config.toml
n_layer = 10
d_model = 256
n_experts = 128
experts_per_token = 8
d_expert = 32
d_shared_expert = 0
activation = "swiglu"
moe_layers = [2, 3, 4, 5, 6, 7, 8, 9]
router_score = "softmax"
normalize_top_k = true
routed_scale = 2.5
balance_loss = 0.0142
balance_bias = false
router_cosine_scale = 20.0
init_std_router = 0.015
lr_router = 0.00118
n_head = 2
n_kv_head = 1
head_dim = 128
vocab_size = 32768
norm = "rmsnorm"
norm_place = "pre"
norm_eps = 1e-05
positions = "rope"
rope_base = 10000.0
rope_fraction = 1.0
qk_norm = false
attn_scale = 0.0884
tie_embeddings = false
parallel_block = false
init = "uniform"
init_std_qkv = 0.0276
init_std_o = 0.0
init_std_up = 0.0276
init_std_down = 0.0
optimizer = "soap_variant"
lr = 0.00367
beta1 = 0.95
beta2 = 0.95
weight_decay = 0.019
lr_head = 0.00689
grad_clip = 2.0
warmup_steps = 200
schedule = "wsd"
decay_fraction = 0.651
decay_shape = "pow"
final_lr_fraction = 0.1
batch_tokens = 32768
seq_len = 1024
doc_mask = true
train_tokens = 314500000
steps = 9598
dataset = "wikipedia_en"
Below are experts of layer 2 (counted from 0) of a mixture-of-experts language model. Rows are named router (the router's row for the expert) and show model dimensions 0-255. Each number is 500 + 25 x the weight over its row's rms, rounded and kept within 0 to 999. Numbers have three digits each.
After each expert's rows: "comes before" lists some tokens at least twice as common just after its tokens as in all text. This comes from a sample of Wikipedia text that the model never trained on. Tokens count by the router's weight.

# expert 39
router:536487530541476546525475478513473489497544490450504510466485488500499521514517516486459526467525491529520508465554503515515476509454540492522537481511508492510488541470532497483479487505473491454511505478460446464517498494511470504524474487495500525531494510480495526491546510536487503496521502472446526528530519483499505477504489494529537498524487513486492492441511470509460483530532477523475472496520522515519452524493499471470457534494486517488559501478491494458518509499523471458500489540529520443504510466484526536533512532507547467513484512530531460490467561477538494545442509515501531485528507534497525521458496473502476514521491512510522511494468482521479489523501537462516472508456507484515530510500529521476495492476464463493490479527497500522511474484456503
comes before: "1", "2", "0", "3", "6", "4"

# expert 12
router:506495502522461529509488463521438497512485499478497508461477493509485522545506537481450493460489508525522507492542491510531509528467539526519560470498526496523501499492538490485477493523466499475456487495463503460500497488514474465512466491495500554493520501486474509489522542514496508495553497472482527523516525469474520479462504482535537536495546511489438489466507476505464462521562538531443495493522517522520471510505497517498455499493484530509558499496452493470516528504527519489499454534471496469494509472447489535512517540462508517478502524542537504476459530474519502533494525516485529513560487531481522527501501487476489498510494520508515504500473499527511473511513523448512481484470502521530479497500515503473509468480466476473481490518510501537525451519472491
comes before: "\n", "2", "1", "\n\n", ": ", " |"

# expert 96
router:510530527530451531519472507526494494463503496483534502479467483495492512516486472494495484480508462524524477516497497541524496539499557523539512470515474475523505468511528517515458515518461480491485508487480511477525515548493488483513489521519519534536492500485474495528522488481541553493499522473482564567500499468504522447455468484535511525515489543507479503463476512520477507531533529532476467460538497499531468470498517486506445534494482532485553511472480496465485512451522519506512537505519525444491494487461501518516518540482524482513483497520494489450488523462523506511503529534520544457509480514475505500500527484526479514511480530508539462478508514521501505530520500485487449468497504517518518549485493490476475474505487476470480509505516513525515446541486546
comes before: " | ", ".", "–", "; ", ",", ", "

# expert 105
router:523497498535481533531481470541488473461499487493504525472497493479500522535489494483461475464466470505520518494515483493527490515476545513522516482463473492530515494515539508458468490514487482479440486476486465479544523517522462511488473488507500513539486493479478468530526516465538520483526504471483553525490514484521505476489486458536516527529480529513459507474494488532461483499528488546477460496511484497513481479501513501470486535513496530509543492458461514459491541496534523537501508534515494460521507458486491560518508503484536473471510520515516467488446525443559497533515523529514531512533463524478528520457490480479477506493469503522560500496500497507520496484524520463472470485483501497550501490503499513488451488513478454489514510513536500528551516500461518
comes before: " | ", ".", " |", ",", "; ", "°N "

# expert 124
router:521502541521436549494464501493487472502479483508493514474477524480493519542507488452446486492518496525505481497552523544562494536467541512552523510508468508521464484499523476510476488516476506470483540498491480452508522492510459466517490492508480509516474496483494521493524528502496517494519498490505527555529552471529538486485480496520501530530506526522456508455503494512489488518539494541455483488510490491502464491492488469481493541493484540497513518471497513457507513500521508499503546551511517474484518473494474554522511535463524529496503521542508497472469520453530455522507525548481509490545486518472513508500529477513506513502470521510539497467484487489478514513538539426513458463463516487511507523495509482473489504502489477474502496547524486515513488533453492
comes before: " | ", ".", "–", "990", "998", "996"

# expert 78
router:512490512519458532503478456500492503493490495500492522490450528500493511547500515518483487460502474521501478525520512514545504524469541530513508464531490506497504547524514488463490500513487488493432488515458501488489527494513469483512508489493499518515505507519503490475528521523457500481528473446501536515507523481505499485497487487524501517496556536499417491459494476492474453542566524512467496508523532514527469504493497495506485525488506517561531491492459463480547563520508492456497489512479519454506521459471462519512508528489504498501483545508514505488481547466523482516522520507469540486539500535487535534517498498486498464509479516504505495503492509532517498525482492469492489443486520524510472500506517531483517443494410487484482509522497505545493452522465487
comes before: "\n", "\n\n", " % |", " Group ", " % | ±% |", " Event"

# expert 98
router:513498501534471546523473479533467473480512476480503518461480474496472525521496508468477521470500483536503497475540502522547488517473537510508542459505491496529497503508540481461474492522461472471468504498482498462524507498527472478522477507499501526508531530500486526507534539503477520490524526477483538527534529464457515468464493459522524516504519525505462496451522484530454472525539519523480481481503498520526480515506493518503460519503487528494555510471463525465516531480524506491486476563488504460504494479445488556516513531477518496491500528527516476470466538462527471544485542543473535489549499532481544527484497472486469487500494521513517495487455489521503477496529528477522475502457490521540503515509513486480478495481483492463485491530530509520526463510452511
comes before: " | ", ".", " |", ", ", "; ", "–"

# expert 25
router:520504529537448522490476505511480525475477492515490525467478486481490514550520518484511461492488505510506501472521498512541475500482532510549512427504483499530507493486510506434452476508490492442517514492478502449501551465510470458523497484519484507551488490458500499471541558565491520496553501480454526521543505503513511493488511491525520517488528533509479500461529484574455457538521486513471483485483483479516475534495528510489488519494491495491561516468482515490521519495533503492483469519500536447513469490467514513527509505482544499478479528516534491489473518480531454510512517516489534485531491531488527531511486484490489503494490513515506503490491471502478513508514483473503470484483492457512487524503539516472438482471452497492484487536516505508504492519452527
comes before: "\n\n", " The", " He", " In ", " This", " In"

# expert 68
router:521488526538491538494485481546527472486472482490486498460480540486503520545490503482501503464497494513503491494523483512495496506463518505480515478519463501527556525468557512498478507505486502468451449509479474448511504491488485466503496509492513507523482501462480477462539551473523514501547500492502507503532536489487493505519526485499531514494502513495471488469508493552481485534515509526461460483515510502505490530493497478485495528479454528498534510467469487495577551510531495532479493539501523487492513487476513551507496520455540493478424534522545520481467529464495486529505535525465532510555508534465546526502497468487514522501485516514489520487481487499512513515501496455473437507479494501525492515496506534470502460490478499455478495520491514539497458497445486
comes before: "\n", "\n\n", "\" – ", " And", " | P.", " | — |"

# expert 61
router:509506514518493541516476488535471459475500483482516538446467486495482502502490516494482519487488500521505498514530512528518482518470532508518506464501489491548483512506533499478452501519468487481474468488503488481520503483529464477494472499522507502517513516487478526517520583480511524512526498474502519525511522468467523458451482474543529542506512512515443490474519472528451453545553523526476473494531504505518484499510508509495455536484461520489511512467469527478512533481516527475501466539490527439504498461472496553499528517484522510477499520512506505457448535462524465511479523549488532494518470541491525533480461464481487489486475533524537484488458493523516487498503524484530476491451474491516515532502529488479463485479525489474493506527519511524539487517459518
comes before: " | ", " |", ".", "% | ", "% |", ") | "

# expert 6
router:510485568522471560542468472520521502492468509477480520465481532496517525558485516547489513463490475513513483491504495530540508533463546529511506449524487533532487529475510490522451526500493481466463503496465512494531525493521506496472488498512501517533487470491456503495536530523526523500537493474500531548520517461484510474503531494537500508478536512513474489478521494516459456533555524518466499519483495517514501497494491486522488508497478515542537508489479502463524516506514498485507466522483512484471544473453481517524499527483507459474466500512525531480444501490539446503535507534487530505517521520479518521526522515497509489526488518553508513497483482492523494514473491457459477461475516503516468493521508549488516474500447484468457486511455478511531471498472511
comes before: "\n", "\n\n", " MP", " string", " percussion", " ·"

# expert 59
router:520506499501456537486501477529486488491480492447503541465479504504508521510502513467463479464478499505532474491544528537504481483448543513533504481496479520524507507483515458495488509504493476478500476505476493459507504523484473479466500487490513526517502519508495488454516522505519515486529521474520513507496498495549471467490480511512502532497537511492485461493492476479457457557520528549483476494482523542555498534473505483521469498500459468535521480491443513491552525506514517526490458527498573473496522510479527536502543519500514503461485528511527510504457505469503467561509526529489533509553493521485551508531498474473507498504482502506509513492482518539503513507502479445506453460488489469516512514478520501473527459501437462448504472501491524525525475511469478
comes before: "1", "2", "4", "5", "3", "6"

# expert 114
router:532511500514478549489454491517490467481510485487488499456467486512477516530501527473479518470488494544522485487524488531529484519453528523505534431518493497535492508506543486474474501523461490465468512494490498466529513487532501477508486482493488521513532540508489540524513541506480527473536526468482535531513529477466518483471484454511516518496534515514463497467533499529462472531552505518468478481514507508526460509514507523495454518499494544502553507475463523480507528490513503479502461558480487475534488468460505553520514509468497487492515519520508494459470539466528476545472535534497532499541499524480532529477480470479468500492497507542531493494462483518509471502529524466530463508457488504533508510510514486462491493491491496481485478521540508523527473514445514
comes before: ", ", ".", " | ", " |", "% | ", "″N "

# expert 80
router:523504497544473525544474486528462499472512475481508496479480480498479513540480497470441527461512486519527490467558504525529489516481508524490533476516489508550497513516530506471480500495467497452456500505482501448521510538489469496530468501510498534505531529490491512494532535509495509489528525465476541535528541481490529464459489467505520532505526533516486479479530489535452491517508510518500464476497495499530439513495501524497444507503477541494579510470459516472516512496528511489483505534502507459502506471452491518524532516504528497481502539506522463456473530450520495518476536519476532505521485514491552543493502459468455502519503514511531488483463477520491505494513542456495464493467497497534480522497509483479498495473506495459503493513517499518532459501487525
comes before: ".", "°", " | ", "″N ", "′", ","

# expert 37
router:514510521527493514518476493525458488471508489483500513461473460526505514506492494479473538495497492538508474485521538526515482502459528495519544488496484476550492506508564485489486490516468491471464499512485508469518509511534463498518451498506509504511509535499473513503510573511508515484525524451468541537520520500466530462491487465520501547505509522490484521448537487549479484527527475517475480467518502502515493504527534501486451521497480545469557511448463497470530521500542502472507484550493511486523507472452490545502502521451512496494504537521518473474483559480523505514489514536484529505551476532473544518493500459494489477505495518512532504491453491521529509518549525488493458487466487538536499518494504487473489501493482464477466479513506524531536474506493531
comes before: ", ", " | ", " |", ".", "; ", "% | "

# expert 81
router:527508535537446532545473487523464508517501476498507501473511513502505522538513516459492485475505511499502482463549541522535465520485524512528536481516491484531545543509525484530498490527474482460477475471466455439524523526491473481515475504505516505527498497486496500513530516511511517516547511451472554513526536496532474464458479511518531487523536507484479489443496477523481486512549531524483464489502519511527434530465498506477460503497469501506530481515494488459521490483524513502507502521541517477490524466480517509539541526535545473506497536526520505501456518502519472543496485516463533493541514518511528517507495458486541502512513517491515520512458474520474476526499493475511455521480499477505498495486522544461507497491518466464517484484505540493517477528452501
comes before: "1", "2", "3", "4", "6", "5"

# expert 71
router:528478523516526532477491490521509501487509498508498496484470499499465514503502495485465530498532501521509485526505498527525503485464547515526520468496487483532495540517535476462506504499478491453449482509467511483511559536497446446507487469486521499524482502498494502462519551538558496489550498468503520514514525514538516503505500491522496527498514516524456508459527460505486475528510521526459494498515525551521482513498511520471460516503458525522521487523468479469515523495535503529502509527473520437470502465452501547492538521500508495484478526514528477496456549511516472549516515515480496491543538536482546523547498493502489521483484505498535501501494489545507478492516501473496483457477493520489515513497512488458520471457442467465483474513543516537469451507466494
comes before: "The", "===", "==", "=", "In ", "A"

# expert 48
router:504491495534540535461478492515490481488509480542490496474479509494504513561494485469435531494509502517501466498526522525535506473482539514507513428489488480572489497497525486507502505491475493463439462499504495455492546515518464481503480465501495499524458515506487490476525550546505508497499499482500505517515534476511514508479511494516489527488535514515447520498537471492480433524528481526464497496489501533506468524509523530488459498490484500538547479506480496478533490480540502516484526535477535468490523484441523538481521527493513505460456524506525501486457516487526509522499524495487520507522528535482522510518500499486510512496475519536511527492485481524524492505502454440502480473468473482497512506505478499479532448459455488452466480525497509542533476500458489
comes before: "| ", "|", "-", "- ", "|  |", "- S"

# expert 14
router:508496523535504537524483508533497443491517485504506508488465486481535504500494495493444506459476511546514493490502517517534480496454509509526500489486484523511492490484548481490473452522457494479500500488494478463505536477520479496527483459494485522542445515482477473499534564516499506491535526471497508521520512495539516489501482464523517532540509523503471518463496494526465478531518485520473498491517471472520477478470534540472474546491522539517575511473459500471496537505527518526527499533497496493504508450453513530518488522464489506467505520497516469473470493479543501525517530523501524490533479544465507526489467471478521484490471517535537512491459495536539505523534524461495471513473466525522492508517490488467508495529496480467478434538497510546521468505472495
comes before: "–", ")", ".", " |", ", ", "),"

# expert 7
router:529513504518490536488523500514488463526510472529512523464495507507495520534506517470504500486491507514504478481506514531512492492473532498487508474508492518527523530481538487527477473522471487494430482471471447483509520431496468482506466488496527509518466462525490499518540532520521506500514556481471530527543494479529492490461476510534512480523526513509479483463523494509483473537560510534521505493531502553513476512481476499506501499474491494479533480520468495487512566510538456510483470517508561494494504459468515512527548528505516490505515521518508521506470545503510481531515517497472516507533538562492527500577490480518510486518495528512528510506467497539480484525525512476515463435465499476529507488478516510457534487487451488443507480523502503506509470519461508
comes before: "1", "2", "3", "10", "4", "8"

# expert 101
router:508499537517480536526472498525482498494486499472500543459486541513524525534514494502486535470507469513529493479524535508522497513453524507533525437537497528562477527488523479540456505538473482457495499520482462480532503486493467489508455469508496526532483466488461501516523512509512539481534491485477513535522522475527485467467505478539523474504545522512486488482519479507467453548512509540471482532499520503529496526506481468511498514493475526520551461522486503480531523486509508477512462548505501446466519489468504532518497514465529505478500507508519544508445513494513433495516528522472542503497507534485537514512477489485530507510477514539491496527508489498520466502505507465491486471483520504516500492507512555488520464471492467463484499527494492530537451517457471
comes before: "0", "1", "2", "3", "4", "5"

# expert 33
router:525509519542485537515477472524462452474515496476504515487489469497501521530487523498460519457491492529513504496545494536538476531463535521522515499503499497540499504499547488464459492527475492463440482501476512463518506465497469479518474501514498505511509535487489498508516564501490523484512507460479528527525545473459494458449497480532517523523526521503464477465516465517464460536523517523470479496498491517515486511513525497502462509505479548503522506493457525480496516500522516476507488523503490452523482463445490547505518510480519507478485508519534475453454548438523493526490526542483519492546470529475523510473472479496463505496468514524543487487495471520518478494524526475509462497475478511517498515501519504478467492479493462473486500524544507532537463510467521
comes before: ".", " |", ")", " | ", "′", ", "

# expert 24
router:526501519542465538534479469529454480490501489476490522454474472506478530547490502481472513477483483532518486470550499546543481507481520516531549473505501506551510523499543488483454492513464484474464482492485497443518511480517488478520489507503501506507515509494486520507522532502502510503533511466493529522520531481480525483457503480529529520526524511496456489452510493518466482537568514522445488481508493522527478518501514512509456517491469519507544499476469512457500515493528516502499473536485494467510504462453501524509526525484534498490508539531546493468466538468535495549484520526477516499549487537488537517486482471480493492506482527507520505500457481523497483513525529447501460498459485509538486514502529491470473501480480464468510486514532520526514472523446512
comes before: "2", "1", "3", "4", "10", "20"

# expert 111
router:511489490511514514513490453514458475481494486479495507482479474508491518488495478497461531475487493524511516456532520524524500506471547528516525491514508515532512542504525466462483499503477492454423485499437485461492509480508488473528480496512495533508514511495478479482524574523474505491543465470488507552511531502480522477476487460535511523517529528504466489469518495555471489512545505524433515500517501526519465516491502506493481513487486539550527510481478528472535517504514502475493513522486500448511488466465474531491486544492494481481462527523515498467480512464514482527495508531437546488515534509485484538479481489474480462508508508504496498490469478531520482498516541437498478481449500549524492520487514496473508496487463490470480510498481493549520462497456513
comes before: "\n", ": ", "00", ":", "30", ": B"

# expert 38
router:543501537528445536541475502499486471483501501504504548482482518472485496519503483474441481517512488508518485545580540544541488524491540508521514493529465497522452496508511480489461486511480502487489550497474489481513505465506471489511508515531485503514459500505512509503526517517523518541498506474482516541499557460540533458494462490513501522509496526538484470468522490540475480522521482540444490483518484493531461489519521501483465518488482523496533508472441488474498506475514507478508529534517522474486497463482506522494513543461506524513493515528523488461470531468531462516506541535491541485531480520494540532502497460508504530500465549516534488469486493494496490508505537474541470524437503520518505544496516485460478497508485496493493498502517497522508496519458518
comes before: " | ", ".", "–", "015", "017", "014"